{
  "n_experts": 40,
  "experts_per_token": 2,
  "d_shared_expert": 384,
  "routed_scale": 1.0
}
Below are experts of layer 3 (counted from 0) of a mixture-of-experts language model. Rows are named router (the router's row for the expert), down (a neuron's output weights, with its number) and show model dimensions 0-95. Each number is 500 + 25 x the weight over its row's rms, rounded and kept within 0 to 999. Numbers have three digits each.
Before each expert's rows: a language model's description of what the expert responds to. This comes from a sample of Wikipedia text that the model never trained on.

# expert 32
What it handles: Math markup and stems
router:462516543486467492494515519481500486515488517485497529524530515499513543538492487518510496478502515495506465482501464497520530503499484487498529481528491467519532542487502486473535514529502514473449485474489479517470483490486519517519557472484518535506481520535524539492511516494482496483
down0:490490467482498465473480495513516489502510471524515486542511555465499521481526502473523488491506545482505464499473525494446511526487529525501492526506512517495481504508514499462514522534520551497471488479501528524511479488526495478530573524570535516478536497469557516489511492441469479525
down1:496482521507496484541496460524483492476502462485505504507495499524492504534488510456481485523469535536465439480520535470519548476476525536524482509489450482515443535465506492511515471472516513493517522509537512499514501506480487540508489545500458444499540466471518514509510526447506469499
down2:487510529512502482488495529482545493534525537472519506428535452514514515514498476480474517459552549514490498468484526522496503505442480469525516507488432487496467550518488496517517484466490486567510510559520481500464517476496467473533491508497466580513515510491520528451546480489505483517

# expert 37
What it handles: Function words, clause start
router:486513530477508500497490536523496550530507455524473492495496505492552455477491495490502482496510504525508512464476486480501516566493477524537510540489492493539517474511515458516523474456533482539508522459493511502477493481508537483527502473500500541517486460510470513521510511476509483528
down0:502522482506504498499489499465487489475506499475478484515559493484513457534522514513514499523506554482489483513512520518533506485465486454495478503566485542494489516456494477537526513528509456522500483455516512546491480490552492477467513518509496498521476511478464490517493451456492530517
down1:471511462501489497494487482516486494528493482476499479509475493532511480516533472489487503532476463521520487455546524510509553524525521539499493494513488492484479496527504554456490472451489493485503479517497513527495511572527500514522481530472492455499495546476513510522523515522464488504
down2:478519449513504488484503518482467516484487489515497498521529469513506502505452510562532505479448501496477457499500517534529502543483486545498514508462553537522501483478523478498475545500518481522500468469468494485476521507494468506505483505491503484514522459525462505527495512513533527524

# expert 24
What it handles: Sentence boundaries
router:546540467534492487521494503500471541523531536458532469496478560514477530471529504480523558461500495455521468541483454527480469519520463478491475480511480521500520477488495468457453456472524536516498462467533499526522475511465505494485479529524491469500455489481499473480496491489506547512
down0:496482500509498525513517506563481493477487479480522464513532503502518513458469505438469529500518508491501532536523473542534526493493504505529476486436489518528509484511512494496462501488493518510484510522500485478526482516498503496485503518455499517523495561467486529489486521524509477544
down1:437489491508498535472532500501489486465484468501493547499497470492543531509508503484509490517495525533465492519512532473509555517512509488452530518518508524550504485494484468539541534474504463511457490504487493464539460492503517483492494519531475458461519507533467511509510492470468487468
down2:461502464472485516494459515531533529522503526525509495462541496464488533507486476496493467542492536509488517504479487492507467503496510501510484517510537509511516525548488503527520531523516472503498503502508552476503549477531518419517455539541522518507482538529469530514513506528527527500

# expert 19
What it handles: Name-initial consonant clusters
router:525466515489506504493511537455503489474477557484537535487480489480494514484526505442461501545474551535482515506482503497521506496531490477490513482530532527464470509513476509530500495514502485492481509493499495484496482468485477494473530449501525503443523503476509531477464509520512504490
down0:506501489440516468523487516490514503485524515503468492528473469472496507519487514506478464457493515486496492498441507499529459532497498539494487506476470510503475492524490486486492464511478556482479554504470503505544477491487498496511497492529529509523529552508537476492512453479537522568
down1:510506473528507495491485468511529493486497513506546507480521447480486495477545475503519532466509475498526510467483488451470496514505485456524494436519498505528518507488456496513477473517505526487504449499514535490512507517479513509524496502472470517529473524497434494524528503500439499511
down2:504483507529495486530513483517505498503478460490489498507542494528493495484502480472495522487501485418531493504483515502506520492509541489513503486493510507511477499449488519510468500520509499483548506511523503484546479529532557520492507514521452489504534502498528445479516486473484471525

# expert 7
What it handles: Month names, date prepositions
router:497537451503486505516474449473488475514484492545514469476524513508461476511488489484497501479505481501474523484500509511515476550498512521479489529496499486525508518501522478505493472516500486485512512522509518492521466494501534475488479517477516515471451470504452466533497469468480472518
down0:453477474465491543505483436513484491467510511538478481511521485426495510547522516464474531453483464451494486489495466516525547481494455476513475526501541490506520480502480502513485501550481520479497493494523510502519474490470474477531510492500540501457457523499511484535508503495536504486
down1:524481521487497475474492507473482475507508477485478513529518481499491517545466475500474527495512482520471489462491483490519529484555514513491477516468537523506539496461526478449525533476484505494497535509495496512468531512488469509487499496489502472501528508518517506527490491497522477497
down2:486502529523522527428516498470510467493497522464480469534541477485516518494507481467497506474489502505513528492521469474498526493507503505552527486439494502497509519533499512503481494545561469506540503517483485505446541516523530539500502489478506466505560492541504515537534510505531494467

# expert 22
What it handles: Table cells and row ends
router:498499471517496486531504520500497520523475465478489501477492484520491434524535486468493505522473496493471482512495516508518509545556478482473494528446508483469478511494494538503479506488525480503480534488531546498490495505509469470496500492477553482511464466493495500499487540453475513523
down0:528501523474513548542511516465500501502485477517537522479494473504470477485535473519540467513531494475491492546522420494469554506484489492489520546512514479437548484456488489494475525544529529509474489525526535506503512433516498491504511499518492487461521522495518479505473487508488512515
down1:504509486547511508510500468499502504461461460535499520519461484499535497478492507490489499483518507524482497481504502487506508538514531458521487493522485468526483506517483490463527523447491525536459516518493465558500514500525483489454501472513506503471496470501543486474544457479540519469
down2:517504503471515528509515501525490470487451570499501535497476522519503556528531468546498491519480474504530489497505512479507484500489501503470475490501483476518462536483519528499486510552518532516499557525470533544453511474507507482528539474476498502456497551531477454467501522588487466496

# expert 36
What it handles: Personal name pieces
router:528445547457472570487496553570458517557497555498503494504502513509493513506492457532509457485474483499519513535474498508485477496492491514500500499521496494476520514481479505540465475499500543477469510509478496495499492523510492518464538514516482477499525499541522527481493505481491495466
down0:531481521497480495499497477518518483513483488476482491498478502492552485444526508514456551476506535502488478505514518477492550518461451505506502523506493504459497514484500526487508503498481514469530475511508448494485481514534518504453465507474490528518486527477465516493468514531460505496
down1:510469539463460525464512519513474464497547514490505507480488502518494483521467469549451484510481478525475521481452495470492495465548502514507454478525497537487493473456485520539527517498473502502497507493517503478480554457506488468513493489472474494496555517532513503484522466537515516506
down2:487537514516534492470504469503503524496427478489485547488479509485503486509526531492482499461491489531461484481522516517496471500493462504483583526510545499533518482533522523529505471509479448477474483516490492514538468477518502527470466456501511491523476545456534516514485465514474521537

# expert 26
What it handles: Common nouns ending phrases
router:498497508490521545483475490558511517473465524495442501495475503519500493527517510537495559492545491490550522458457512519498515480518492509499490469502460502493497468528497502491473468497521507523502561480520512499512476504488484513490468489516519536516515490460460546505497476501491443455
down0:491462525541510532545515468476493511488526488507508515539490501531507474495535513520451547503474502492461494517502508541561524522531459490485517477519508499535501490547548498526516505497476450479499528467517539481494477487486512504509465492508457471474556527493558556527527460509548495504
down1:480447527518479500498479504543506503530490506481531519490487518424481526505488520490527489512496518469480501521508508507471477458466491538488517522537487500507468537518486488496513445501501459514537498489472545494501475487519531507522446458514515487502504481504460517500481493523462516483
down2:520484480528514523497510509508472462510491555458492483506481487471472534482501499516519483481435541475522516467483506488517506512502498492487511496496502503466518516516512526487438528529494506500478554497532511481453486504460484508529493509467449506488514501550479526464476502540568537520

# expert 33
What it handles: Institution name parts
router:481505499517502516491520504508503493474451493547530522505474495459513498464490492506474485545531437503481499521535503537485534483482504496500468502483491451489486490499515471559490505499501507485483466523519498467457476503515450492470495524478524479452496468492494508570531497543479463463
down0:500501489495513538497511484533507512520494493520524480505518537492529496495485542497519556516488528531496489538514486505497450513460536508481541488493542495465545535482513519494502501500523502478492468482481538486493507494497497496471500516537463485449528487524476510457514560494502473528
down1:482505476518502508504512498508496510522528494534486567529505513511498519515490508500532531513519536489508493534455472493505485466486511481477523508487489489472506513491485493465566505532473485477477497503493475503494507525508477507502473478507457517500449482532533510506499551500509498552
down2:555501475497482485511481503490513518490494480499489482532516523474415531510508490516534515501472484536491535501468487569487508526524566467520497515473527501487477488432506462531479465532513550486497515472504483518501504497546506492510500498506510490469500507534534470534478507489526467516

# expert 23
What it handles: Digits in numbers
router:492530481473512459514483462555453500449485476509519541533498494493455540497467457490484504493497539522515520468525547536517534516504511508509450474490470536506526489493467487505475528505471508515472514502520477526537512472465522501537515531513500508528505487523508451481529534515486476514
down0:504533498517484509519490478480511491490482498516477507495509464489469552486500471493499529482475516479467578505482538489451513522498531534515500512496544487485482508498483527528492496497424498538552533479524501481497490515476498483466517544525490524484496560477471482511488515527483481510
down1:494479476485500522504527445471484484484519474508480495504477532492513502461475468483529484476484513458501504553515506480482467501482528494551446492442482500550524470513527499496471502472511473543497523511496545483502495488550480469558537548516502539462486516548481500476555489504516489467
down2:470512461508530527496526505502560496499562479508496576483520506504524476516560517500526505466505475518472521512472478518530535502519480490506462525515515552504509479485521488533496485488486520470522510480517524496478494525534440499513480513510535490464509522525511515505534492490486495493

# expert 21
What it handles: Word-opening stems
router:457531500499477517481535542506527486465494504488526508469524463513482444466501536546497493454519492496485579515537484504528486455473538522463479513477532504488491511491482475518484478522436486528521516440532495465498494517514446531498522497489478481492511484490499504517512543507529488517
down0:487484480464492483536513520511482504505524502499511481528488469489516548533492465512501488517488510516514522462535465417507485471513436470479470499473496492462485454476528506482507541467530545505490504481500511513488511532505461464534513535489497524480483501485538463492498477509457460517
down1:501488483513524489472454457512496472486519520483515487481498499512483527507457527507507520475491548483510506475467494486483485517459468535521470493492497490537457522505523513502509488431472482464490511486472452447511490486489522473475543497490484521486524514471502490503491509432505531457
down2:469494503498481524547491527530551480485512499492485533503491504521528539499532532489480489484508481476495497498509558490510490503421532492525542502488535543518531492463506488460505512473555504518490467507486492477515525500482501497507496528480461508526506563511523535488488492482514492515

# expert 39
What it handles: Award titles, table cells
router:491448534524482538538490493461500492486515459502478520511510523483500511491514508463470517493483456544475465478533456454486476508489523527473520496475460507501504485461575476517487509463460443499523490541527522466472493475495463503515471488475456465500525524496524471487491502528438531485
down0:506498485515491495481520502474485517494493464502501535515496495461528483513518481494477522544539525502470487472513480488529440510485487494456485494484562483485472516513493484517544512501496517519494520498510513490503521508530488490504459476494511532482514509494515502500514503483517486472
down1:520521514521551506460514488456519479469530516507480476472509499503537527498536496493488513473517525530447523503542485485546494522489512468509487511537525496504473477476470523488475511504529493481532506504504495499495487517502427528485462503482576491532483506530510478508503505488477509528
down2:486480489506510499472525494484537524486520514538490557456524501504524535497509528501527570456510496481484543513435524511492475470533498443520463511489535491475448459513471491493506466497467520502514480522496470452474519503514492512483517453500524528475504511459484524529493472479534479527

# expert 15
What it handles: Common words, word starts
router:471522520492459512506503473501494506528465488538482487511490493473495477494493504484495517475476500518460489506462513492537532539523497491555500545476443486464483460449557488462518485548529541520519456515487479482536500482517486579476490494525488525516488490491505522532509466503498474511
down0:473538466505494511521499500500464504517501506477522493483476465494455524507483509489544487501507532511483467494509532497508452477504486503512504530526492523492510519503504514495473467521469485519514461521511490549525458516523507466505495509502491490465469460522544517485517450516485520531
down1:489488485474524482511496486505528493558497495512526448471488487509517492552492515525542512541505499504486514500494485490485486480530490508464511489499493434477512503506507531498507509495515508475485466510461492485490540506500518472511516482534497524506498511447489484461485498489557469546
down2:496467508497503532527495542483461493478517504495484553489486478457501494519530506496545496495447475469509488509455492438475522524515462486521498502499497554454486440505508474521497532533500504510519523519489468495520528494481473512517531465528502516524508487497506525464507518488528473478

# expert 6
What it handles: Verbs before objects
router:506515519493515476526458516521509535535465499517499474507479530458527473548479508521494487491512466483512478491487516529519525505489497503518555541514463516532484465529517527473493456496496463470518507508513503539517493494522523514524440495482488509529510503505514521525472488449507476505
down0:513517536488521515527500522466478516511563491496533541512470528490485495518531528506557485511538491479463542531528507541516488522518498517541483497493524560521468470533468484496484521510477456549517484504486521504513533506516496485506497466480491480485497495545460514481514486536511506480
down1:528546502529523506514490463495500502517484487491538483461483536500462509479442505523501520459503522501472535488568532506491533480478514527501482473512461464527518536514536509498503536502505486511463481491430470486464486476487516501501480484515516495485501501470488504474455507520505453568
down2:501486472496493493544476501541465500522518522488524550508518502485514491495476498484505485505500440579493463504516507504505465474496537504525553504498509501496501558481467490475532506484510528543473481498528505494497529501480450479500505482502490473530487527496465531519463515529477474521

# expert 30
What it handles: Mid-word fragments
router:498532528511485525477519486507518468502527464477455484494532499545518488493510479469512477499517521483512522476513505492549501518536526502522503480491492518520501472513513485472537545545494450522531509433468475549506519498502497512514517482494495515521516479450469473519516502464511494491
down0:491485505498520565487519521476508535506527494493521515471566512525487518453479498509569515476501470488424501488474489516517536470481511457524495511476467503477482507502511465471509503472529474484534490470498499485528504502507493453463533501506506504500504493523506535473492544507517437509
down1:503517533529448521509492493468506466489497509475457534500526515514518454523476473516532492480530492483489506483514484467467504481508487486486449475468494496474474524482482467484485509510545506490542525490475510506496506513543464500490439466492497466486487506537524540504499505521484448503
down2:494484479537508524507487518463472524555511501545471498526490488491566501500496472489496473491516471476532455537505494501507492527488519512518494486539481507462490483521498482518474506464475477494508461504453514472523508530524463528473464510553501490462493464502510483506533484504489512510

# expert 28
What it handles: Numbers before units
router:488527456509542509529499514515485509483455489492520517471508517489517498518479509506536514493508488477473479541538477489515485481508524470493469484510474506476517510467472503488512551520538549461485460535493513473524497478460508497520508499480509549470461524543507487479511483522543478511
down0:533470502506484480475493531468496528484533471505495512503492501513504466487523508529537493464447535488487488516516512472521514499456529476536498498527519495496542477522500482485463465497519491497494479517537480505487435476490540506465521503531498512457457457447491514480481511524537472494
down1:511502456497509545481530505463502498493508551473508526489512504539514501519474479459494472476446521499503526487503479476496471490467489454493482486446482519505507480477512549517484474515487500504478511501513566541511516498537500505510504504486518501511492520500489519466498510461504491493
down2:483512504526484492459473476545486501491505509504502509518487499501522509482483524499478473498501531477460513534509453534497515519493526546512470566481491476504462547489494500502507473506477555489479519534514465531486462504442486506501495458503485506544509475454512484450516476505517489546

# expert 35
What it handles: Paragraph breaks before headings
router:500521483509474525511494544500545518441514519506450475512518462506490493558542524537542564536495465494472478484511508468520504506481519523536514522558513555480477498497493559471507566534472519486479483512506505492498460506496484513524471487509518505463502467513511485478529484531526522499
down0:523486509503526459559478542485506504482501486545476478509545497474493511468526472454531512491492493533506455488526500480509477515518523486494476487531526505476479488471497499521542481515523496506472485523542479517460470481482510503488498560499539506486509491551464481504505493472497494521
down1:524509497501489453481515523488484493520512511507488495522517473498433508538526492497519487509518515476492487518505516496464489515464486453531503502463489514459513488491458552502496534501481493512531455496546535511530542458490479493537543515530501527537458471528472490460521496505526493528
down2:452507524493503513555515479508493455533537497499500482476497483490481497534489489480476478492491509502498504485543502507571499492517489511515486512537458492529514510561500502486526521525497497490538495460452538483487496468477472509478513439487486471483505496462470505445510497505525463481

# expert 4
What it handles: Year first digits
router:538538494445481539493507502535539500503520516475479531445516525538448482520471547513498449512487521530517510530490504526479504514522522482478490462471514457488452538518498491480519559520537490478535501476516467566484491517487514520497562424533488519542468528486511460477447499518540514523
down0:521465459444481526541478478526530514515539472502470518535523452500487488519494506489487511503495507481493480512496482481496546471502504523516469501531511490494498521494489497506455530491471513499482517532503482541449508483513519497484458519519515491507508487536507514518470534510464496482
down1:488490527496522535465480517492525495512452487469493530502488484537489491491519489519489465497465476484496446406484486521511493519484500531516494555484534507485519529517527504463476501551521468467526467474475513562498502471504527530478539448484466468494558507513498511491471522492514519479
down2:451529494528492512507518480476499488516520476465494512510488500505493478505499456506481510463478564504524464529466523508496507481518499482445464509496502528542520497514476531502563546513528490545494502483501476483520488549522508503561541494505476485524463490508513495498532504473496556503

# expert 12
What it handles: Census and table cells
router:535500515550486452486501456475536517502507541483525466489482485495520514481474518478509490463476479465467470532489480501461480474504510486490491450510527503473476525504502518495485519489520460534508470529519497470524504475480477520532518480480486513499495546520509531491459523515516506510
down0:492476514466486512479482467507504479481449509466424493502514559468513537544480478497456471506501484493469494485539507479503488529496482522481496515479491494523540479473547499514493518468548472533512501499528506446479476512477531476523542494519503473497489505505547544498557512500469509504
down1:482497499509487499504513512513492534541540538486480498530533492480498475524502494503508497482497512486498493496461425485485521495495483529440485476486504477493514476501497483493513519484526517477497483459508517499508486526494492490517476495479493467484508512484503497521519503479512521475
down2:469503496482510508480523514508486491485515495502509530460497486468487484503501515532520485515427562525485463507474499457486480517500487509463504480502499499509525484475478509522527447525506524515499496513523501510503472516508512491477444478531507515541542503481496528490488530474488484493

# expert 27
What it handles: Word-stem fragments, country names
router:477477507540506489526508495485499465485527496459554500526519510529487516493493489485513465538497485489516472518551472487509477491486535474511487497495511517512512504531522473509517499548461493480522493493485483528480547510502494471482492526523493497485464476485531499513529500510517524483
down0:522532546485478556481451506467479474517536497485533498494530524478477487497485496527518492494484515515495460490481511520515487507496462510491488467495556548517495473528537453528504525545519529504492504543487511469494540476513502505488488505507471473492542457447514494512525501483561482465
down1:508494459473524528505511525463488488472482491511517508488527507507485494490496477510474503494475475481526527530475495484504456476536496489532512490514498492492483514530526517533519528537556569545471530471483500527492508513472510508543509486544517476544538506476492488537518474497499479462
down2:476501532525456474517493465480471506511490475522480517477486530479505512496471512442515489514503492524478481576449489541513513501509461503474462505512523516486519502515509513465517492566488500489527473492512467467516491457505494513484500509525549504523495481516459454511467506505471511495

# expert 0
What it handles: Clause continuation joints
router:555506526450523503526501522531525538515452471517484510478501457453483509480504519502476524472514471522523494477502530514458496523520456415474549504544520529471524504514524501476517486505472527475545494504455473474522484518505539495485515481527511469503505520463493516511524512505521497518
down0:478510479502506512513525462489504493505516482483492479528508511501500542484519468478484527479520497489477550506555523482506519528473465468519540530484481502467513498456446525494528500536474558526536485462520512494488510535522462475465553477516493509491484479517482480460489541481489451529
down1:493462465474498479498463498499483483524503477501498508501504498501514457537476524461535538505503474506512505485476475493539505469474512479508511495508453543498499501531482521428450474515505502512500433509520496522498484518484519485490478535540526498519480460467524543509485540460484527488
down2:512480493462498513500488491505511497504474495507502535489481513478496493527482512526517484491523515478486530504529560531522505473513505474489485515511516461451509470486490492486517480493504496499496448470479527501513505487521483466447507501528493511437519516495535505518543508540468491488

# expert 17
What it handles: Name-initial capitals
router:523485508477511446458514463513464492486505531541517521505476473513476535449515484484493518503450508487535473509508520509482508481525504503550481477491515502501492457451513478505461506499510491482459468504550472517485523528541531491501486516536506473531503512531493494478529484444485494538
down0:510466503505510525525520444508511520528486512511495447494478529489506553505516499481468474491490529484489518478458477503494512479468496494460494488497530516491531483548455484516485472475514539503471474473469541504463483514545520472491512531556544521498484492491537523507541471492477505541
down1:494500539530511523532489512480484493513495503477506472511562454485493480533498473466461457525484516563533519485531511499510492537470484508482487487499455481485508531519521531429507482471482526489500491517505512511502469525513525508475441509509509495481486489496463506516507501494530502492
down2:535491509536472503498539509519517478471501472517485517523501462443501523526492511522495485490536490514456462492519461523463502501498487478507470484518524481473450472541501505510505500529488532514471530535530499505492507487523495477465481485556537430477516498536468459526521468482480525530

# expert 14
What it handles: Word-initial s, abbreviations
router:500509510538462491536502464498500483479531478489482516515515532502505470504539457479478501565479516498517499526488472509523504463491512526496490493444472477505506522509427479471537484476447537540552498474484535492502476524491495501533471475495493480591509431453514539481500514495476541543
down0:483504523508509496469505490500466452496470512476501503512511507497477515515501516485533469508483525505529516552521483481494502470480484523508516508522534480484515519506511507468557484497502519523472511468497499505499470520456478525526491515524482508487495519489520485517521522520465558496
down1:518514566526520483484510490492486480501507480479516527500499504504509478486502518483531492468454480509503516499528474516494542554488457487481450453486529565524527485464543478465500514509529547508465492501533490487498515545506495489510472503510478513513508514527520485526486497546536533463
down2:513522524522515490525491510525442528519514517473503509492500475502477485534465522446503496521494513545515463497522490486492509510500506508480438504499530552501474478482516498504435527489457471518505494497521444511496439479519529513568484529529525537484508529514537494516516541529507550503

# expert 18
What it handles: Clause-linking function words
router:519484517524517448529455524498505517549489481529501449493514520492500524490481521506547477512494568478518500467486529496493514502489476493455466476476484543511515497528503460478521480512505509522565471513495504492492542511529548516479476487519523451501507440503474470483509489469466531487
down0:551512455449509472515497532503507545521464520555458506498524539502534514497512528511506499521479516505492514463462486464490518455444498505478467518497449526498498502526499448457490528501474497503447444507507492522496527505515502499468486470511474475510474462523512507548488513495460497465
down1:531517470527492531505517511458565483474496456524499449513490534526499517511539506526518533490484519476487467526522492519508498517504464561432513510496530492554492468453472497513517484492486541478528475484563509480474481546512492530492489512522499460497499531502441466471492487490466465520
down2:536511500500544511500479506491514509480519481450490487486473514535489454484531507543509541498504510491449477492451496514533488507486531508548491502488484521528469492485534532505460520538481553507535514454463471489540470510547515514506515524431499468490455494498486529499490488499465515537

# expert 25
What it handles: Numeric punctuation
router:488533498505496464454477477497453468502512509501534519528488477493460517545523508498499485469477552501496507550540510495491474448493501506511498563496491454445490480514488479458540501527527527488479469524505510533541470496477537494503460511478543495549504503518535512468528496472541531437
down0:526479526502500498533491507499520506492509491471507494497513530507475532481543506538515546534519521494516488531471501494456479499511481485511551520516498506516512494487529455466488491493536475491469535488482541449532502520537519491486507461469529553472464523500554557449492466438537484471
down1:514483484504500475439507472494465507487490497476521520514496482524485534501462492490502490559500498454513518504457480488507456476477486519491491532517512462501490520547474503469487513468514564504499477484488466511529466465469480441473508467527478520499489511519508476467505494522538536512
down2:457517514517517529472500502495525488481491463483499508469507520485484477464482510495492492489519477501482453462517485528527534539483538510474438481498502486475525488518505464485545490481472490473503534522521475453504468505494556503486496460490501455503497537482489543482477533523494481479

# expert 34
What it handles: Foreign name syllables
router:473444482503502506492479517459476491536508516483531495512498511494544503480462483475470507516504481505458497500501477477480529520479482502469497490499545503511539543516512520480462472529467505477462541527510480526471550497504551466453509525486471522506462474463514532480482467503491509484
down0:505516532516496524515517472476510489472534504493500513441511520489514481485476499485495477492516475500510496523508461531500522504482509515471519496520482492499489510511483488538518484491522538498547450466502550487513484510507476536524509478477534524494526520487463501492517481480531528533
down1:481496524494487514487511504487515525523477493501514478487488532497492475498492489500505523502542524447528477543511510492505520460517478533524493493467457476509484492509503508501535492493456473476480459459472449506467513484508489536523503507488482508462504508485476514501474510508552518508
down2:482492508484489500483487469515468494526514495470506510540482533521465517467462546533469516495462485497488454497522461489473508466501513447483518442519528502496479528506531535448483505457509545492493508525505537507531508478497505511473520505485470486484530510515440526486503509496497496464

# expert 16
What it handles: Taxonomy and compass prefixes
router:495497522506485530482549489518514511515493534511539475540518501533555520449502490466463450481506445520523527498472535482494500459501517529520487553507515464503504482480500473528496491509476521463471522529512503478519500464482500523519532516462479501453529532515493554492526493539511506520
down0:483506454505497432532486496497562509499507468489462499484547519484456476547494485499555505495495533461477450509553489453487543531473516502513471507526552497500491516517504463492520474525483526491528489494479526483525473506487512485521488516483548466521493503507532482533501550483523458501
down1:467512502481486480509526534463469490479514442497523509528508446455492501492490515487509429522487436517486483527491452490490493480512520508587472472502490485518516501528535557483500457488547513511493521508525532490515518431453490521553524492490485470515511504525536490509525528511486473505
down2:545495484486475481559489518511492506546541527493446516515500515500526494486499503458504497497529568499501462508452511520505506499513478490493529530527520472490507551519496463466526516494455528543457468495510509498522521484481492471499496518486498525489506500487521474486546483456469476478

# expert 10
What it handles: Line-start list markers
router:473500476524506531501509501474546512495539530528524537489504496517491498471476551522469480494493509483515452505478478460497478497532474496506481499500519521498512536477435545507502484485487496504524524476449491497466492558470480486499515495507521478524531551503502489488514452528524557524
down0:456479560487491491496497507488479523489497472471517529552501470487540488512467490487441531465474450481495522512506495457487494505541515471501499519467548506533505476526462539505497445507508471517515519496479515448494495486489499577509485512526501502559547505549479515478501520469555525514
down1:563496477465557481483489501525486527518497525552513533529528515481481529502477501496503459515471497496512496505485453480546461537526478531521467501493498477440462530435460498473495495525493520469493471534503489494508547503485499463508503533486484507499500497548476516495547512499492455457
down2:522516475536494509516490524497494477489520492521499502489508476482502534540463522469512496480526517505429505507507504501480511536544543530463510517511499469510493446463473485513509543438475519483482469517487492512465459534482504518523576483512488520543456488511455453536508498515424507521

# expert 29
What it handles: Biographical descriptors
router:503507485478503468541488470480465511533490465523445447494502493476512497502496513525452489491548516524480518467527492506520491498481527503493487520523489500508527538516503493485504498475520509476470515491534505457525479481481452490536513489534455513469513480549482503535497478507448461486
down0:500457474485505508465483533482491487496521514526487505496513504503529508482560506495474546481532548475506530518459457467524428513506463527504485494503461473519539517452486516486502530472539497446505519480512536495474483493503495496480494481472478511472488531547506464478493481451452493473
down1:505470530521481469473516517488487494538522486518454525545486508506476526524523489497521528478466504544512485476512485474508521508524484537508511521534500485520494479484520476544465508524543545508485506478442495446503467530488483499483525530532530487467512505490521502494476471450463520520
down2:485504516501495499520525525511489494520497526511479475517480489461574491470535474492469487510512474520465474501512485522563477448484498531484489523514523537471466486506501508466509474541527460500467545500476484493497524490526474505541551459456467478452524518503509514508502533486463480499

# expert 5
What it handles: Noun completions
router:477507493431549475543489483528546491465498469480491502503505466523479485526526516503492550494527505473512485454465532478499504484504530532482500473480516473508498545510477478490512523464465495535533522478519480506500484473491478514490489525503430512480498502448460533507492556521455455476
down0:527492471509503457528532507575512487516490535493487443473515452503521482493513497524495535479566491529491517497500490501498528487521500501469473455454512477536493522522520458516536534557474562494497523506538475470506537515525514522484509469505538538516539480496521476525480481481544484510
down1:473504472473550510488501470493515490503489527465489508525535475499518497487539507516503484493487525499539480541471494487464521486525467479502503520506516490508516477479481482466471480477514487463481515530464499533512499453516546505553512472486516513488487470530501538534485545476510522495
down2:518502480534499484520491497502516489478492506491523514473459532504502475504476468507523466524496480498496475477502446519501481478481473472521498468480488479513533551492503501507523499512545581498521478490544509499535537512525510517504470525466516515524496497486453505489483506469507504525

# expert 31
What it handles: Given names, name pieces
router:484481494440564518553473464545489560475482472513525490505483528495504498476498451486506503504519470515496518548546486528463530512504461493472557482520541487478532488515545532548472494510512500495491549540497474459450480549546495475478506515473511476492456514523499502517459488544482496487
down0:535505508510501472503494491481528507543518506505494518479542481517443469490531497518511480491483505518535479522500502473490551539531507542475496533481485534529492509535451478522480518459495479513456449473515485509501462467483488474516491472510501513464477474518524493518470492485462514518
down1:517467482478497499510490515538466520512461534520466465489525555496475476501493495507489545508500530485488470500488486510509532500486496507494491473489471484500482508511476480504503479466490493517491514539555531472525453486431480486446507500545558499493499497459488505514475439487460453488
down2:525519457488465462488538531475507505507533490500474474484530500524521462491498506469513496509519505520503520494527535470514506504523506539498530509499512486461502508519511451483523499472474493467475494478493512508481477458490485508512532529493484509496527468478494501574463508553453496519

# expert 2
What it handles: Word-initial prefix pieces
router:493498491461502510508503534491547493472498505464476503501472523509475489543476481530522479474508498470504522474492520501530466486497514523536548503492493478536495455500500516505538505470550518574496498493446510476520502530472486487479482520483497520494516520487545464469526522499524461518
down0:537511510492522482513510496517490481518568511533533505507480524499492515467474531516495494478449501503530510483487522476499477483539466540488528514511482493525465479494525465525540425538487418536479495530513478459493469502528502438505525541505508496507512504503463493455515518533509503495
down1:498489520501531480509498470525443490507481501541510483505495499525480500482482500512525517505490475505537490481489449467466502510476494494473497483504568467491525466488484481448447517502489480487484494498522513549498548504484504515498485468543494518487434525513507476472482516494493457513
down2:512472494501533492532469486491568507506485508450462532485495537462523536475508462552507465539492536498524533449501531546507496459506474516538546528477454504437531489471519517514531487513517504512481539530474490504457548497507510510524518486493536475489493511448507450518520515491501473533